Weights of a small mixture-of-experts language model, trained from scratch on English Wikipedia.
Size: 8 layers, width 256, vocabulary 10601, 19.1M parameters.
Experts: 24 experts in each of 8 layers, 96 squared ReLU neurons an expert, 6 picks a token.
Training: a variant of Adam for the experts, 811M tokens, 6186 steps.
Below are experts of layer 2 (counted from 0) of a mixture-of-experts language model. Rows are named router (the router's row for the expert), up (a neuron's input weights, with its number), down (a neuron's output weights, with its number) and show model dimensions 0-127. Each number is 500 + 40 x the weight over its row's rms, rounded and kept within 0 to 999. Numbers have three digits each.
Before each expert's rows: "comes before" lists some tokens at least twice as common just after its tokens as in all text; "gets" lists some tokens that make up at least twice as much of what it gets as of all text. This comes from a sample of Wikipedia text that the model never trained on. Tokens count by the router's weight.

# expert 12
comes before: "\n", " ", " 1", " 0", " 2", " 3"
gets: " |", ".", "==", ";", "|", "==="
router:442576515451452403476462550503521536447529456568489574481534454524466517562479467515473566499499452514554473565486506542436522509525449530543533508481416503509501491561459513537501521545477412509447552498540534442492542423468538563568521462506439486478463510453476422467504498519488535514481499392493523426524521549483532577513501504455467434544491459562550436476471530448499526527510
up4:530481448470513445531405473505395501477471513560538474473509476499478533495487474441465422483509477485500461513481534532455457454514471448564505507451455461506482500487549477525467480436488536518525533540583538483523452512514533537542521515411483472510517522513524501483505506462511412522453465389523531526544453474495499526517488548546480453521506565517532517511481549567530447588458
down4:514538538508538486512498610502473551588458459537572527549486491496484433527605573497539477538600494443444504542496463499492495495474569548541532493463465447523487469497529558546467572551475472505431465510462505482506496454541477557441525499509569527524561502482504514480583538487501491521519455532505467516480438498472497464560554509565437508488478579510449467533486510473465536508445
up5:505481444531411516535498534489473515589468452476503483613467473509514464447569529517480457542469508470573512552468515521556522449521476487431467447510498538497452476514478539398568475502469460510535524523507511454480517480493469528528571487443500531517419526576511532566458537476392513510556490449454455400450442486523474483518526539407491462448465497516590499489541527479580480503457
down5:479500517534509511454533438517540449559552446528580559568434461426514492457553590577469552453511442538503545513469513458535470524522476508506443496517508533475472531530479481481509469451549513520586464501437571529537530498462441505564449470518528501439539525559489569538465504523456482467494546505548429527518500542467482471526541505550473531438505511449480590492474537523505497523508
up6:512508555577515502455510535497511518491416569509455544519463546571462476438520545461550517530478448459475541463399570503485508443502458528472500497585507445493546470523555494456483499506560493522541503542462512509466478528496479452495472523553537570501443551535470497462485521468487544507522489515431512552464480466522492476560442483519544464521519502455432497490500559489499519500425
down6:432454529498501490445543545448550542490584542508483481463511534508493416506497486462458550491480513431542481411436517444483482458518509470521524474514501425534464476463482527495503509546562517522434469530483525527494432585535481536528467512508524439566440434510470497509482494547510471524441506537520518512563533520452489508515534509481595513480577497491497491456399439521493517463488
up7:487527493491509506442465483484483487485401498478529521507453543503512488554562483479533546539441504421520522425575528489438457474501501523512441469569499521567474458524465480506506484472488502533566525431482538471495454456480365472489466474515519514495440505525493510525526483462529487487433403546473466511430490546525471472562437487506474492510424492451481496463454515520453491561501
down7:442516483510546531496532522494431520441492430496528540481417561457484508498530506461425469565505504532555567493490494442488492447545496555476410592472521534479462454491493491525519541528557487428416499497519494490507531557527551473491489442511462509511485548528402582499523558567525561551446502445509491508483429518468462489501490484519462472509395542609529525451487553531519557443531
up8:533481471565534548519484549508498469443488527409522488522476504444504499509515533502466486505506522526498492473430510509602503467478552469529495439430486481557516571604451512459400543500516426457532511459490524450499426492424555540553467482469466518459579488466496495462517471467469487606495437455527509441469485541538574439508494528508469492436507496534497484547496475556538502488477
down8:561449523518426482494534517464513502481518468555580526570439524533512484459548450522505480492507478499500474485536484495483453510515550587463576550550548553459570526475492456446524493510481587526493566499557507492480452529449468529440458497484510505459461546505455530447499489563490546550472515576460505561483484491528530556473494425491477383497496510449549437461477523496490479516517
up9:535501483518497508502541490480510420553539441479482479481547533497481491541497536525479425483602496540549496468438507448457481469445481455546527481436489564594461533496436520514505483477553479499487532484450537461494531485469518456481474541422508519436500470563493495596496374497437518494570505486436498505469437485532538480489521542491464542548429479398545504511472464533499538469522
down9:497458470528507479396511447509511518515517489467545490460529461545515504571499500448480501545485545507489482483446491487451475471468586427487464579543507517453482525523447459535529535487549444486509476477522488525507461572492477409487541484492426447529440530502426492420545606460528528517484527491580518472546427471511508483522462443550496474508429452491511501548437538520456592457488
up10:470511496542443559573516561494533445508586519478500521463441525458564511459502453558536448520543443483451479486425482467506492474563500460474500503524475491496499494483505499502492378536579476609504495450469447507552523481434510492462535474531517453511534497472501510492474474435423483503504530543448499516544429472499541455566485544475439557558440473388517520464525572487492555497505
down10:585528511571525440558487462547463434434483473480505547451435534445544488493481483497486446548500522505575498431466496426503509498520531500522562509439560530557489471468510537562473514489462424469547562431492485507478462531565486492450486496519581474533494473523452401544486445474475487539541490505467514513615481552518480491478484510434414553564494558447520558535531536504505556503488
up11:462532537509406484533546505488499511468522481537500532525471516486461499493480533380540498506445554499551447507430497472482573516486487409480480473625487497513590443492544468502502522527559500471492466499452541479356552517530491512488552523525509528472479561443555479473584509509492475529528482494474533456464477462459557483452541495522531452499519480475521509532543509479541506413473
down11:546537481461478490524466519529487502595495466526489515505444491553539499390496501550448491513576474523441476517517493549508467528493446537410494445470554543492505453495431537499577473497537480557560497455489490523486476559550509468466541512522532443572474430519491490470505486485515513485497535531500419532520527497453489536514461605510562542483483563489452540458441461484507528487508
up12:453472494563522501437521536520560532485447511462532449456482524503536502378459569497481485477457475449525466516562472506521517535525591525480482520465490478447469555552592538451550562521547456491469527489530491544451450556479383516474559514547568498515485440502535477503545474546520493490514425526520475465434467491467471400484562480453540484527505496517441584532465481496458546432549
down12:522458494482479554494500515484433546558520540569476469529526523519546513436498473496462484455559530467472481479459493579552475414448555500536584530502438516549481531459491485467424483502529485449500466518514514534486485482551572457439540560497505513485538503489476504509538589495441526414562516499496514510492474504445498535564566530570504569482506479506473521512477519557508441526462
up13:514467542429468488537476476562526469508452474460496516557511515495509505587567545427431511502502573482548417479533523488422515463524472416525480509471472473448525461530495477511457461549503540508500461503414526466537538564462584452541583570447526548499513480543520480484552490497487510522498499454508497564602465536487486506514477580534491527498549457467559524444538474539502452496599
down13:473507479537513509440523501529497468533461585545582531498459475473474507430490466429549559470498556498545532485556506592561440550568520406503502592531501507521464570427488455579527501517501482490461512465480481561515450528494573426473433517477557471531517429459463473460549535498518507574505566502542509466527526423527548533514430477526539509551443525512460489600463434511561549525470
up14:530530490519531457443577546494459513491426609505504596471487562596534465523518517525409503570501511428529555481450537505499461479493522517505551460519495498497472531457562527476489547487467523477500566483413484481459470524467455468457444468456468517471493523527519471537502501505483466506512504541511448501476488488474490462526438527491494497531482471465501507458502505548457520512436
down14:489491511505477456468598502520501517443469505492462441536473533492480478551472484435462498512392505557517484545512526511489558519463517500535531499466563518427494515528477532459470493483503501469578486569526533515467535584461410501429432508441495486536484501486429531473502505488479517486554541517503504493456515510503501442486446395509511508534511529531454543417532500585541475486555
up15:554465442529498510453431461475542446535426488519559522477460505568505515525473508520495551572536451473486524472411586494470582487553515456474515591471507505479509453463530474445575458456518463496575512550435554493511535516450472503493539577419501481521520516559527493513498501483510534522500508567521465522569445535575530455520489487476429533469518512510546491544542490464487471543526
down15:432544510543465526475526564485578438518500441442509496563502467476488563477554603487483467500534437446527476493506510453520547570583511487490463424512500507559497508526594502537532543496515512545459561514542459519515467560521444480449536502508450535544514461522512500442523569533489455487467541458486532466494551572595561455455490519433520481503449578439570497546444480446532501582460
up16:570499402559527548469486495458558516494451464441555524486530460528556531458430468557528486494479432494431559524535500483513482551551537524461527526481520485504525422531565514523595463486594536501445468636556537472484532411548433403554520518498475461571521472500467475507515502530527502489509455523518445528495446504517449478492519522529520554536531469510510501464495479472469537482560
down16:497527480456480492515451456547438466579470489477546493512459527458492488566495531473523525420464524510579502474537452547459509479482555470461486481437483466498464549541553485566422513464516447435482474532504454560582487505540536565518542529490437468532518460512416529472464533487478482407564457521454511538479505539411438531487509438419509477567487514522430439539501460409479451530429
up17:542533498517498532465504554554552519478457473477538525458468512472558467476578472537503512452549519499538497536480463497482519504458576428494452586469554533460423455545487446447515498514496493483445518493477497558465450468520502408521541535462567556518482477486570505487528498450484514511537458514489525508524489493546523439485476556567492461518517429553565497545421518516512506433516
down17:493547521472455571448533501526525516520451522552487535559534531486470464530500547500559489481460508539489492538575482557496495449486465510475475477503442451550441452489421478568474548573489500500553489519548544401521442533492554427540486486584491507516529478474504478507557424528553529456517449531460442506452512483479533551500494466488552486447519502493521513424551468531555481501520
up18:530506462530516560496485502500552515531452482499477398497511506511553479523595424549482442540506503427456488547494573526568565559494475571516497475522497571496444478470576476433531466478582593512574482546426497562535465424470492423529475544491460484499538519506480494498491509474515529471477459533564497516489434486556429480542508470461481525429458502502526525527505528518505455494549
down18:566477556520437476482504441462523552522532483526496490423506531489436459401484497491512466451536457520517498511517510555524534419478494528536480532409471363497440504453554476469534480536483509471490466582471508473561507517476468461529506509539448449555479494460521520507498490582491539452485430471544456535449530503532545454519504517516512521499533487487453522460490494532436479467559
up19:610461590527529478473595518488519478494502474497572551492532527524462506503517402509543488470463468450495402489601479546575525484545482501462491543552433491514540468439527454471513491489428501498481509501502478493525384447485493499518512511494494494490552526447515452553549512485464496471465493485463510494516499519487441475527509470526546476569614488519506477550449451500504561559512
down19:478510437464479467567451491500475494481486494523432477437550588456422492552554534470451519489491501547444540460578478508449443605451507514534462508549552493545474567473502503559444458507455516438514448475521532535542544536460532497516416398518552501480471548472494456504480542491482564509470468535482433473500491451487522520460503537403491539426460492505569493507476513467478513407519
up20:459447505515493521473490498451539480471548550551496558409516501526516530490590552513488503469545537478505500524510493475503449423505481477533476548470521584486501492474393502530458443476489514555494492469508507456516556525383432407492462535458508492494550456483530496423551482494473561524505532431489542498484503491492507500487522467461441575478504454530530441479589518472478526505495
down20:545522514565453475459537491530470510486522495544460497448477539495501506546506486435528507544478513520550502460624475578431467468554518464510482557444510451450536577495556404469530552547453462479528582469522454458517581497469455509500501478568507547535458578488515485557492532511502487536620456567504490475494447501439553500497519497507455497496494504491508537457491490429442526536482

# expert 19
comes before: "|", " the", "-", "==", "===", "The"
gets: "\n", " in", " of", " to", " by", " on"
router:522519508494557521475509567472481498470473474440496466484530516482465532479541470551578446472394511401421444496551448561557474536430508493583511465534491485505569480427481479419481527470514498504495446515459451521460512466588505501406507520485531504573455614461500493460526558502474464480486467507489512565521539538506475466545488511545566489501487586481502457512495440553553499475529
up16:459499483486510460510482501523538507453486457500521544467452544498572544460494586533529598472527406418487463542548526441506479510511633499469539554551490510549529555472565543499492485462465497543467527484513541450452530544457494544540569479500519525484530508535496510506542560552494456549492463499491537488450505525536514524524475561493471457487459515576533525543510543537531535445522
down16:453480480448454517514561483537476476521461493462505494479531426554447461509486428525438500465459501513462500513519437513468535481530467551541545513439510514406533508488402507500473483450477487516486393473418511497484495422448428476537510501525570476453532540520457499506531495464461567543516533519510461513446473480467561547509443479503486504549526502498520572546472542478544531479502
up17:493529503492487542491458501526474476564512502537472514492508429460498483502540518467494507440485479534545589562521440542475464490480488506451515597501508532443470537539515542526499488433548493499443613470461525493439512526540504517496517582568479523523530500489533437481570447443465448470535463471486457488524501475556437510541462559426487463525458514453512485538534510488430569477474
down17:501536524545525500491480480473478539457517568562475405505487531489478513534478516512476548494606474505525563480521525412475455478466486523504540544556438541435492547417471502540459504521474515510488560489488444395461543488543522538488537482506433463474494451460412503525457496440516531518459447500472494453511533521432580533438530513503512459550537493472405575562514467513544485467585
up18:449487514500455501524456446546468524546497518563521529464464477421532455514498555435504543510490461554503538497449517509510578519521575404482487468518482513400518471509454554490545520500534528493499491505469516457461547517428476527499433476526490476468498384503508491482441518520483524468484477465490542523453494456492516556494507490473510484528461477439510535528554542458482481453479
down18:532449524508543506541455488478536498559497478454488551484483518517519532501498431524498501461611530518525514539526492454498550526574557464484560537497494518481540570501484427490522500485538471472490524516386518422566541516452498503556565472510531506474492534443558440528593495499557507463515536460479490601549502514458478491555503505482515527472526511519512538451549508493518497456445
up19:506488548505563577518553469546494504470475521441535544558567541465491440499491512512452492470480482491459627547477507520458448591480506553547485530535446492566441532587472506502453457469557565524442528514420530532546459543456542500482434506535424482595465494528496471515471485457519537412529509479521483455438489440591476600494501541515523479470454518462570536532517486548498490475476
down19:503498470528524504546490483582476460542427505549506477514547483585368496473466494451543433483406528556526457468481570502523546502514518478516503475561493478523488577476526480469495566526519526494546542474469554592475519481548508473470518481489468516456497492450530445477455527461491480506517490477449570427521525542489501515500511559500480475503453559457535487447532475537517522502476
up20:528509464524512504518485500491502515523496511509476451480514478529485482450503493421528514489586515522464492488489545475511501572473464471471459558485534503568476450570553568462546574451536471567547475526531465518434545465546545533475537500516440562523550471443474490510563508513468478461522537465417523562539490502471574520447544542520518426489519514562540573484513486504524603483555
down20:484438490412571485487485449472528480539440578572565490473498510472354516560542475441481450491473500460493519438506563536476493536438515426578521463525529511528479536510531527522416556535455485448508511490485516555498550531493432548481539502528441523544478541491521441455480551514526378490578470477535487492458544514528526458589504524441488505549441522515439458548540491488491420471461
up21:550574505511493499474489460577512549537463453427494469516526508572567527436536486525480497444488517520526389457516426455520493495535522553506458476464469442487572480544566555457467484469507536573492543582497514486508455524462488525504558508489603545521491405513525542535535544463425539531506461542532523394465522441527454564537550528564496517503482535497491510465476455524536528548505
down21:468504553515513454489524474436623513431502457505488566473443516486557501522482526481496504508477476564441553490562568503457490552567485483498480507506492540450498476476457533494474472506552544536397508396490521507525447468515436436466422492470470533512548521548440498562495519489460513475483453530527443566508436526495502446462565447522454475507489459532537481546534567442499449417543
up22:539425472491457511599530491474465508513543500472520432492484530480533509539508500458492503456479458533548429496453554484561481448541499510478499488462524483556559491526470420498551421554492530572491496447448484513525488530494494508536507495478503508493559506497552489486494513459459509542493455481451413547491482451508466468483457490523489563498549492549506479450488504533487536517510
down22:419480571472525549492517556526559511541473559541583434465498482488477480462535510506502540482493500470437514532509467574374493542482431466565459434487451522527483420562495480529459524527483506507447527469558466504491518484525544561499528535401541474515413416463477494424550434511475459554378466429435496496429481505469525463527537495595488438480503519505531521430523457478470542485460
up23:511448439587493456563476435528531505530486528540512519493480544489524527571427437500525496488520464530511504449512515558539496512535479480482523445564502540558488408513438475455464437484506494459513425463490457433477607515501421472500489514464479514524529536518513501488478430522528556470492462524490490551480476530489558526595496474499506426582527448455554478503477575506464426520473
down23:449484479466563471507559531533510487446510488558513599532476499500490584479487508495554482539492486510481534521545544544446497573522599500517490545483538504501519544487586496499521456543440497482466444486450572460488532497395449500473414447480533539462570464451466523498564564587447523472449523506453547489512388525438433420499515414474508479528465486519546398525489455486500535543477
up24:465545530556475549543483637462538515533546468533480519484535516492457456511500538503445499473524484506494491528528554560539520485564496440458499530567481538483422554476561543499527478497511481552460501511584538494411519474488471387525499543544477548524561425474522468471529365468554535507537548478467547551498535485491551499476515490418480493430557514511519565488488481488425548472469
down24:498485513462520503558446462490495524536417489507483504467493438486476545519563438539500497541447424459513480429575482477546535563526386502509565479513482481516452493532478542485403496475503512528538487447522529460464519437488521550507512445507559493521555541435467518554481447509501468490509490465477612490463483481497559461453558427455590517460495552505491450500532484557478538526514
up25:468498427473543491471572500527558440517521422563574552504445485587513479513494472488522459569487429431480495471500535511490438508511541534468496491523493519481492453462490492583535511539459495459478491542455518538525499445501453468551461521448517498430490565510487426586476458535551519523460432473471525489473480498565485455488465487501475499464541537527551529531512531510472497574534
down25:507525615616438542508561518514556529491539552546462480487489491499482540469532452509544515492485496454604505484417389449498509455546486528561518539507491478516510569546469444493504523507502482441460442503475502477525550525419460552489611507472509517513470466489515420492539474455490480486470512487537473531449476464472520485611571430521548461485488478452497531472445461547535518510516
up26:477467514535503515516502514476472514518452475529501536559447442583462501454537583514489474508533428524428447474478529498462499484558479560568495551513511399503448476497525502521434493527491489551530512518474463484487524518528592492459516494482462503548474448490522500493490506404498447489554596464535512528523507509511554542461458496470514543475550482545587510442528501436477497557484
down26:520482527472535453488520457469532536568514476549466449511515570384517511487457441507532509489511564482566464514468515455529546540453446449464516484457525539493499463527536471489553539481530447514509464495518433516576460491517413474521479497495570446477514511519564520463520447495503525424458467497368554486517545538495478458509498600460472476498432475500468485470452425494543520468436
up27:470463552547528536457530512463533486499436506478517543446520553497450479433435510523468523511484496522467487519513479447532532564441590572517462462490492535502550535502526521437490454487450406571529490446444495514527457436502535472493481479534498493524517514469552493508455509501459475457434519457464462463505452521503572526618497575469536475477464566488547447550468501509474532464528
down27:487529484500426526537481402566519476569544506514487519491566521524466500547529497484588485514428538476519502551503513559484512484456520435548549450472495536504495547561468444475493545505493553412488532530515464477535494539522503481507546537520504458438511478470443474470481486493470425450578475562500483460500495468474492520471459473458502496477494468482481492499515503446512508512504
up28:594463443517511500466466486548467430530521498508484461510574490545452499510475488500437548527487553489506508506500515472505412456520422572491427606528489502544515429532454492568512489501516517531452453429464457475486578418527579495447537531513458618513448496500542536546572512499490479510509506495528507472511466529579510549399496453467549434489432483468515591448455544597502562437529
down28:553449590474539538537551542501487498451462537601550561515541522499454503519519491503587466488472547509462462476522450535517551492443498492479460509550517398484518576518446465468452559458479486537488522593489484547516522486529567552479494509530503486463460541488505512529470542424589505516522509401478523475468528482516452489508459503504605476467409471517497514501436517491519547517444
up29:473434467492471510482470477468544503486456483476429409508490541541492460537427529398484546534499540482527500465496474501557507565510538451559459470546500412502459394496484566503519512547522477582420480536491474541530491504482447515476543482496499531504562436515487496512554453552502486396447529547502473518460397490485455481494492514512537499531513486493573572522472541481486573482534
down29:512512422445545392494459424448532492504526570517518522494477494448536509485504508544458553489528496519484568525509529542570493445527521519482502561508504522491509534511450510554522433510503456532531434530476508547511479512416544549492404511516457510486489502536509550584482546467546606473483494493471510457579475483499486527502485511450467530549515476519514526616514519557477503473453
up30:499439462479544565543536425529423504429562514534439479491514488466488475546518468488516544566545478458456553494503477475571502465431477463536496483498505496481467506513517478504529463531463494511462500522468476558482506484459479469505466575484541502552587491555471469469513502508518485499470513467463554459523472454517502578473509491505420543515545492534596525412598527530454495541508
down30:557524509506476440533506543478427496439472528455477470539471538497622519523511532544490475522483476549485533573482529485471515504536445514511562540517398492511468500456416508499540564490521471557507463498573480519501535513549541479420456409443529484483496568497445473486453513477491517470494533480452465553572470552415488530523519519466523547455485549562502549454505489468465461476501
up31:508459491424513448472562483514479484514451399508506484551504505516529512500480511482467500569463492506476490504539537468445513541515502525516499516508477501485470515529477452529549480479432493451522445472453486530546556444493526461457529482506532405548542506510506429441590510480559414537517490464457447537522474471522441521495458533422459531521474408485515525453549494558483541443517
down31:451474469544499469506476453469518518584515575489482466491440481471462492490420501529447521534544500489573496505506498499536517466549495525467527447523465473472439490491575576471547539549574540495548485499447441479467494496560545608534560515453467590483506474458536538560465500442445581450511473507471514510560490476517510517506501501530536490466553473534532439538504429500473522531480
up32:439525527519467564441429587523474483514494503513451472516507513485452458509507530465502482530455539502441472487417500538493484465517538463482543470525475579481440447565527557486554493470484532565552506466450554484503535509446576525450533568623521510503459499480499468484442493507516543505555488503478497429481505455531477526494505503473525552397557535441525551455541458442480539490536
down32:507513437558553445507476453523486547466505511499478516459428449553563496496492446471443586492466523483531513555481505525415497524444483549459502574505479584537482506493440488466458444551525544518465538453552531464500466463541481463566470466482479506498479476501539397504562442552472489459517453481431486523503519559449517515411533515505545532471406537520514559476459495439518469460499

# expert 11
comes before: " of", " was", " and", " in", " is", " a"
gets: ",", " and", " was", " he", " is", " it"
router:507474511531522564461474468463525477460518531486497454520560556540554476449536492499544538491450548436500529508559442469519536552501510433453509494456603545435522490473512482534502518508462484533413498511503566556466471485554453398573477502480464493493555545407517560448535546478485514568522453497543447528509476489471495423540528479487609498465528462548476546476466439518492527499515
up4:540505517494482470540495615435503507524468530495480507532498531489511511528432565493464446507574468505561517497446472488526527494564521468494479501421503482465505434499495496379587444512530538507552575505529502556509535514492564521493542506540551420484521471453489522520475480471499493483531459459437514465539469530448486580520521480531491520481571575501444518485504552459468520491501
down4:476524499570595519476477501526513496527456439485579447503503452455477517461472593496521526514458541515547456467580496501506540534513438576549611525512501437489523526484537524527562587528485488533507514536489463498529523553453494475498548467403421466566550551478461488525513501558555586516600412499564545527398495502468535477483509466489527555582524522461517529607516412509474569437532
up5:499445474509485525534527451519564520507515489527448496561466497553545557443443448444550488483515501471490485510489481464543536536436501470472499537502497540558497431472541508483463514464510533474502554510481595497544486457522505468509519517517554559550526563467548535499522461457501429487525543499505531530516457528489465451586474480486442425546478495484515561501634509495543457471504
down5:457570512461493564485532469516489495476446438508498467503480484499532550583530552533526470489519491522499455503545566517508521501507533541532543536552532467491544504473519532526561470539578495503452542496518434368446492495529555509468572430487540479444495476465440445586466522499494466548533531471506478471566473515588475464507582438465526513489471559531482530549538572463547490512499
up6:586469493529498522486479508487504512559505527547568510477519478537459561499485508422538524485527524540465494542533471452517514468465465508485514452484536487499544486525472450550531557363480552508454476525434463549503500391510485498515504458524514568531511545544537520520490527492505542452471561457466466484490571549581539467434525535513542533474483473505547478521471510482537566498500
down6:483554530511533481496500552460526434511501441507483580495472545491540459545527494587519501484391499547505426496515515539527527511498537472445481501490440479591522498449533568464568433475465455470516513539508502532478489508558569529497553448462488510546505547515441552509536466495521475502583494614538530566426457515446537471507515506502522447505498450452489522517505463536491442495503
up7:426453404516503504512509474540503516519469514503454530520518486428530436585498522554539540538509539518563544498482502509480528407459561510466516472493547465597462531552498519531514504453465384432447510513444513537503509515442525416528494462469511613490512468509543499484483498514427520476498538520461546573473464502476516577507454600558506473524503536552517476560590506452498550457591
down7:452451497480478495476516463597568580555476482483537495462410490448465523463431468516501485427507527449481485471493495497515542525470450527441471531465489576540516434591543514537453510529477462492515516566430480416457478458452486485495508509524505511468481505480481524460497444458574487520524470477501543435481573492474571530461488476453520498461543524518502473447523541515518487459572
up8:563564468455504515513474515545476500442539566421547539464451532496522485507474466484401523548506456521578427561554459474533568545529482575591464580510484545478434503511449535469530507527539461537531543503450488446539528447509495469540538538483502504474485503495506557500520463465467509550471473516532527483547506506545547503439510480470501440553521506442446461514519538511488490528500
down8:488493467532431454525532483530496560543447451420547540554505466491526517491483463511493557518570483605530507430507430476548432457463367488507418488512512518516479514585476486570464441554495592452549518486532455484473499451453463511450415450537521554445539496541551475531501538500532508468479484476417464535505458520505448468490466515559510561453472567532503501469429520523498446450556
up9:543461396488481491487519491495464516547496558584526501540474462443502493477491609538500552522538513557536548578421539464507449521540567490481488483464554498525451517483532502496513532450519532544392503531506516564464475524474452492521455491497545502478537497471502556555480467463497547454411539500463549489452465533552464455469449494438536556471474515475499494468504521507523581519507
down9:607503550503522481515498526419490489419464485508460530537552452566573454486514479579495443514450494442471505477509507501532510600504510478498514455497486548510582531530500508487456500442454477484473520513479503465444499525477482517462549510479490503520504522531498445437553546512497490442472527511508516518472477497560469545561602528473509498533479463467491488481519440495535494450514
up10:475489466506500502481477545490484463435574596521474435524517488531554457456436422481478489482507509493507471499521461546460483450460641474520482479502540454543452429520489475447533491559499410463564436482560527516494453446493529498524548525505457517456571427530488542545437434478515550512449510460462463536456569523463490540405503496502507497437531481554554522547508486473462497477553
down10:394484542502525496463468534461517487480490531523528563455486518514507541489600473458519447491550511460499570471454413516458500516472473536510517453469496517509483465505447529529425477483512516509488479525455434472476499478496481507512536492484566434476533424546481553560467516490554561534529577572481538489465496560540517506485512478553490561457433632535569509521481531477467505478513
up11:472458507491440471467453417519461457487523477515484502455495452584504487501458558452518545506489495494483518439532483480521443497548517467447457493424480487502522533552513507433525398493478377514494451515438542428502488505515514454560589494518523466437498502496477593473532502531477439537537463503584490435455475465506477549537539486494526394529545486478479455516479514450528502454466
down11:548532548537553473528506558452521523466510448465489527519519415436469581483495497575456495490452510509434492490513540481478527486454440483537520493518447503447515486505487466562442492463511578604544585448612490577490510575443559483497459465480507492479458530533467505469509517500489535447479547488438573508480538455543494461497486490559445503535486470426510507502506506565479508511495
up12:538476523451546501482566485586512553479408498490564470457528514482471414463443473476431437553465532484491548623461534519467544508421501527504454508566500467510507506584562517522557442548547562518481521458480512454522510530471431539541538563505472498442513496485456468564570440509482509499476518543468473478463527514437531549458562476498495511535520527469469472426484528493482483513433
down12:501487489507538401479528510512498557554488499491544566476511471508516501544456586513480434459480480515449615528448471413510482478467474438480485499489517556480521455499468497524488429430588538518431514450485477482447521540459515461401478464558489559484546512572458540479401504511522475476476513564424522533480470530492559470559491549465546511467444565464436586486503517454490461449458
up13:486485454511490582427480539501493484515496532444422423524495566495527494547563480498466586478511486442486568519433521465551556456523494439514454439500511547540495424554426508473482472531575586525483492505499479514523517445503424492526467530437498486484513465512487484479515469523506531442481510497486609475444446427433511517494557475477461570506516528553551455473515531429490476484433
down13:517499508487533519496502546597410475516564498488549565494528496503530502428523489525545518534482538470461457474532540593518483471528483484530535497524449474497491467534442547432498467547431464469422544529526423518487586471512503544544565420483437477567479472507500468508544505548511534544555443503521465548562501509502496571433474475449453441516480473545514473431544439486515505538482
up14:433524400518534465513565444482481518508430500482506517550476493502494459510489527462550443502464516488546495571458473489520500474479497537449495527466521468436429459501482492511532470490444526475526480472474481532529466483450492555541477486448528473476498475543519427593543509553430485586481454530527446502431471499506473452455500506508424520559478550520481555502456554584518548535481
down14:539528523458561498558542472542445484535540477500468478551514419510514439491438559483492542539591458540570534573445456475548444486552503479489522559494495491474515471510477504493531476405513491512511475481516467391416472479505523466530527516549580512509502452526467529529495486509516455521432582518522569468521522443575456523511446509518479460506514551464501495479494463604471443518474
up15:524429544527489501446478487508523449498547464529508509512499578442420520527491504544526538490541540522480422481465464447473459500470506492456529495551539422444507561486512459481500447430554493544527574566484463489488500495511535526532473514484521575549492442467480511523480501513481560409506556516453544546508512520540485433504455477451498509494515504503559409540505488553509504545555
down15:485487522496519473488468545407516519483583522490509508513477532523453565504440533503487534507532511470529525494541549504481550556564450507503469440477566519585514528397492532490519478517478427499444523475452544497473405519500530524465562541563528560498493550531457426500533531484513466523557467517557489515509528575474531496525496438500465443512465506487431455571446491478540499526464
up16:516526523524526520515545492472532548500479471449439450531526529526454500510534462492493452508508505507432454562492460499466464518451441525507505541497523530460507464536574474480441436476527477542498476499458529494540440478489447469523509496516496531512469526533541513390462551506374455481514461442522549561476392426485463515589484549561493464543509461504473517505533516460475539513523
down16:465457440514476544401408520445517437496501493516532490512403517460572464494430492527493538513482527540529534475548466541438494425505494480512542502462549532524480488464432485554451480552485412414460546562539530469518531551529557505525453471447464512581503496511547512448536482524473431559542519504549471539455476523476570534463458507523496505519475537572458438532469478509497472497465
up17:505531468529526467496491535501467484618495521456516520509436551524504491522477451481504404527532504560544465408530557462514533525499475465501462550469539582470421480466499499482542532493532458502570443426479517440510523420457449476568526564495472440424517522542503550521523481488451577455456524492573516437401540511514517585502482435503505485554494423499474481512527523467502460523476
down17:501514488611567457519452548405474517493452517489485451549508461509490536558478506512549488487494530469530487476441439494539473418471450573439464504515540548500512562506485474528511447523464520516456527532440512522481564503549493451544475527451496481473545477491582500547493597443533528486477473478454510511558521523550492491460446431509561440477493500520518531522509468419470540522513
up18:549526440564491518434508471523549460436532466471479500492431548515449459525525488555525513502584421450564472509446464479465527463453497475471496517515537503510445544464539505514576514478515466604435457561459479481532493417541495445515476509439492492492477531574463512532471525511486527524464477527535466590438499447547498493477451478507492483519489420469517511494491524431499477529528
down18:436438459529475533443511504485487476485468552524538495491495492516480538447481556499530493420480591493464485482499519541489518426531463494409561539488493496557509486468459544458526519538499519474486537479513475448505471529553553410497491469504458498589577410429495530482558427526521501467521471535532559539501514510496561512513507405578519615447489557534495497475566484510541546491522
up19:540533469483471515540526404458393529594556579439501495428553532468473427477550480543530479519546544401571486491490509464451574486411515495535491433439515524526576491523557489479518514456523465477524511512468539473527437512449503516542441472601576525430393481506474525467460521453505498470449498487500539460488512475476508515495540494477497562536513496429475512537513503450509493461501
down19:453513494557520469511459551483497434449524493605501546448433524546515506555450507461521554508473498509528483574528535564470500477596521504455492548551506441536372581493472502443482498486499528496445426509488474523457528492493537543536531537506446462475555423494494531413584484510443512573512526505562491549480453496470523549470468487515471508490523441480537480514475498532536535518511
up20:461583481475504425526530508506460515526548489524542502484471503467559466527530528585528441574483497472526550515481504507486483539466481437453504521534486555477540447444511506439506438514493506496544495476538607452529519519477426458542514545468555552466431611480484414481493519486474445549535513532558540476562566511478524511444416540467461552502579443460471544560518543472472522515483
down20:526473473514490456551467515500502512501446526493502444532550476472446446439479460546520559494441521527519561353531541470513398547559487484572559507481478488534507567513483544497447536554542524561457502537472503496490494501463519533446452531507502523551538425491463546500553504432513495529498468505508567518462440562455518527594531489514526510577436518523525556516503485518523491479451